From a checkpoint of a small mixture-of-experts model trained on Wikipedia.
Size: width 160, vocabulary 8192.
Experts: 64 experts in each of 15 layers, 96 squared ReLU neurons an expert, a shared expert of 128 neurons.
Training: a variant of SOAP for the experts, 5370 steps.
Below are experts of layer 4 (counted from 0) of a mixture-of-experts language model. Rows are named router (the router's row for the expert), up (a neuron's input weights, with its number), down (a neuron's output weights, with its number) and show model dimensions 0-159. Each number is 128 + 32 x the weight over its row's rms, rounded and kept within 0 to 255.
Before each expert's rows: "gets" lists some tokens that make up at least twice as much of what it gets as of all text. This comes from a sample of Wikipedia text that the model never trained on. Tokens count by the router's weight.

# expert 36
gets: ":", "2", "3", "5", "1", "0"
router [148  80 139 155 162 153 155 113 108 104 110 167 166 130 163 105 124 153 149 135 101 155 167 184 107 177 133 125 146 166 104 145 127 155  91 140  87 139 216 157 196 108  80  94 192 120 137 138 160 123  87 100 177 108  53 120 174 164 145  66  95 166  93 164 104 158 103 111 121  73 138 127 148 116 123 142 128 129 118  92  94 111 108 171 141 133 130 150 107 125 162 161 169 125 120  37 117 144 139 179 125 165 139  50 114 189 141 191 161  61 147 167  87  89 122  74 146 141 143 170 151  85 125 129 102 150 145 106 155 104 133 145 157 115 132 168 135 161 132 115 149 124 172 184 137 102 107  88 139 103 193 136  87 106 129 149 157 134  92  95]
up1 [ 71 158 134 109  99 118 134 114 115  68 134 122 158 119 102 160 100 138 152 169  71 225  86 158  97 136  59 137 120 144 107 164  91 193 117 127 119  96  62  83 124 103 125 112 116 148 186 155  81 103  90  92  64  90 129 152 141 117 129 177  86 106 124 113 138 112 205 118 154 108 134 111 145 185 152 124  99 153 156 164 207 136 124 146 124 145 125 124  82 161 154 126 167 149 157 172 139 130 115 111 145 161 130 118 173 127 121 153  48 125  95 119  81 134 180 110 144 117 188 113 149 112 150  99 133 165 135  89 181 109 126 168 135  97 122 130 148  97 117 117 153 131 140 142 133 182 129 146  59 209  69 154  98 160 160 131 123  93 135 140]
down1 [135 188 131 184 130 129 156 153  53 127 161 172 132 101 140  95 111  91 143 159 117 113 141 158 122  51 104 159 183 133 153 133 128 166 199 174  54  91 108 129  58 107  88 155 156 111 161 156 144 126 127 142  79  44 128 121 148 114  87 153 131 100 140 105 124  97  82  87 141 168 135 137 120 154 148  56 147 159 133 120 114 143 145 161 180 111 154  72 140 130 103  74 178 100 117 113 116 106 120  79 152 162 150 152 149 103 104 141  91 127 133 182 127 112 147 155 134 194  83 117  52  97 143 138 188 161 113 124 122 149 140 162 140 156 166 120 138 138 108 153 173 148 107 109 118 100  85 141 160 128 144 102 156  76 214  96 105 136 119 147]

# expert 18
gets: "0", "7", "6", "8", "5", "1"
router [141  90 147  94 130 122 133  92 118 145 127 103 180 132 110 153 192  80 131 106  99 120 138 167  67  78 128 147 109  81 135 150  60 160 154 122 157 161 154 142 124 131 105 114 188 214 144  97 113 118 129  53 133 129 104 159 144 160  78 121 125 165 114 176 112 106 114  86 154 169 144  88 128 158 120  89 144  70  70  81 112 137 124 148 114  84 106 104 139 142 144 131 106 117 127 115  94 145 147 142 148 116  87 167 126 130 160 128 155  56 126 145 129  98 120 109 101 139 186  96 149  94 132  86 161 119 127 171 105  50 154 171 143 139 143 181 157 104  89  30 196 106  93 128 138 119 140 109  88 103 195  93 116  94 135 130 150 113 201 159]
up1 [109 125  92 142  91 108 144 183 145 170 161 110 114 102 109 115 131 156 121 166 151 114 151  96 114 122  78 219 117 158 139 185 132 127 172 145  88 194 154 242 123 145 127 121  99 142  56 124 188 200 131 137 111  91  95 101 158 116 138 129 164 126  89 140 150  71 122 107  66 130 185 125 147 115 135  86 127 137 175 129 133 108 101 150 170 124 191  87 154 135  62 135 170  73  98  97  96  96 160 147 176 128  90 128 124 188 131 103 127 143 105 135 145 130 173 154 107 141  89 107 158 167 149 117 137 144 136 117 138  99 161 191  94  79  98 136 138 101 163 138 140  98 148 113 108 114 122  88 149 154 151 113 149 129 119  76 194  77 111 137]
down1 [159 113 133  78  82 165 185 135 117  50 133 124 106 135 136  92 139 122 122 128 186 192 140 148  73 151 115 149  98  96 180 153 140 152 140 168  99 113 110 134 108 116  82 144 113 163 138  91  90 138 144 155 117 181 166  85 155 102 156 109  93 140 167  83  90  89 160  99 129 187 109 161 119 138 116 117 128 127 133 170 206  78 114 145 115  79  98  74 134  70 181 117 186 117 147 114 140 107 125 114 114 138 119 106 111  95 106 105 173 108 129 116 105 119  85  85 155 151  34 128 128 182  93 171  94 152 222 153 174 136 122 132 145 146 132 119  61 135 180 115  98 172 139 144 115  70 150 137 143 128 107 110 158 154 107 133  86 140 114  76]

# expert 54
gets: "0", "5", "3", "4", "6", "7"
router [150  57 113 179 134 125 203 105 129 143  85 173 168 110 156 178 176  91 107 106  76 135 167 147 126  89 132 123 110  68 114 172 135 121  90 171 183 119 138 134 141 136 152 120 111 147 118  92 128 150  78  50 135 106 124 134 143 105  73 141 109 164 127 142 119 112  98  76 126 183 110  97 122 113 115 153 175 150 187  76 137 151 118 157 183 116 113  96 150 122 178  99 145  98 125  90 119 121 118 158 108 122 165  94 129 162 147 133 189  15 180 176 111 104 152 141  81 159 165 133 117 124 139  72 132 156 126 113 139  95 109 180 140 152 174 118 141 103 141  78 186 119 115 146 132 119 135 121 181  94 135 147 102  80 194 125 152 112 105 170]
up1 [ 58 137 117 120 194 147 118 147 134 170 187 177 122  96 109 154 111 126  69 132 120 139  66 179 120  99 154 144  97  59  87 107  87 153 100 132  97 125 235 122 146 179 139 102 131 112 140 103 158 141  79 138 137 113 161  83 112 144 133 111 152 191 102 131 137 154 174  99 137 150 127 122 121 151 178 125 171 176 102 132  98 100 106 133 188 108  86 109  95 136  65 116 103 186  76  88 151 138  71 138 122 109 156 152 102 154 157 143 135 152 173 150  80  59 104 116 154 152 143 146 131 106  78 131 164 141 156  36  77 146 125 127 123 152 118 122  72 105 135  96 159  84 127 162 117 140 159 131 120 172  98 116  85 109 133 162 171 128 131 129]
down1 [176 118 100 145 182 126 142 137 121 136 127 130  94 104 148 181  62 138 117 134 161 148  54  99 127 165  85  94  92 171  80 134 113  94 123  79 163 168 151 129 143 140 111 171  76 131 149 100 105 105 109 167 159 159 139 104  99 106 130 157  72 129 124 186 129 163 145  83 152  35  90 155 131  84 131 144 143 130 111 156 181 104 121 130 131 152 150 115  92 114  85 159 109 144 145  77 155 107  80  76 139  94 137  58 164  78 128 168 114 110 148 107 149  70 116 104 179 117  81 112 169  75 150 150 103 123 173 101 164 124 120 186  97  98 153 154 123  75 130 112 181 155 163 131 165 134  82  87 175 142 143 138 205 145 121 137 122 180 108 125]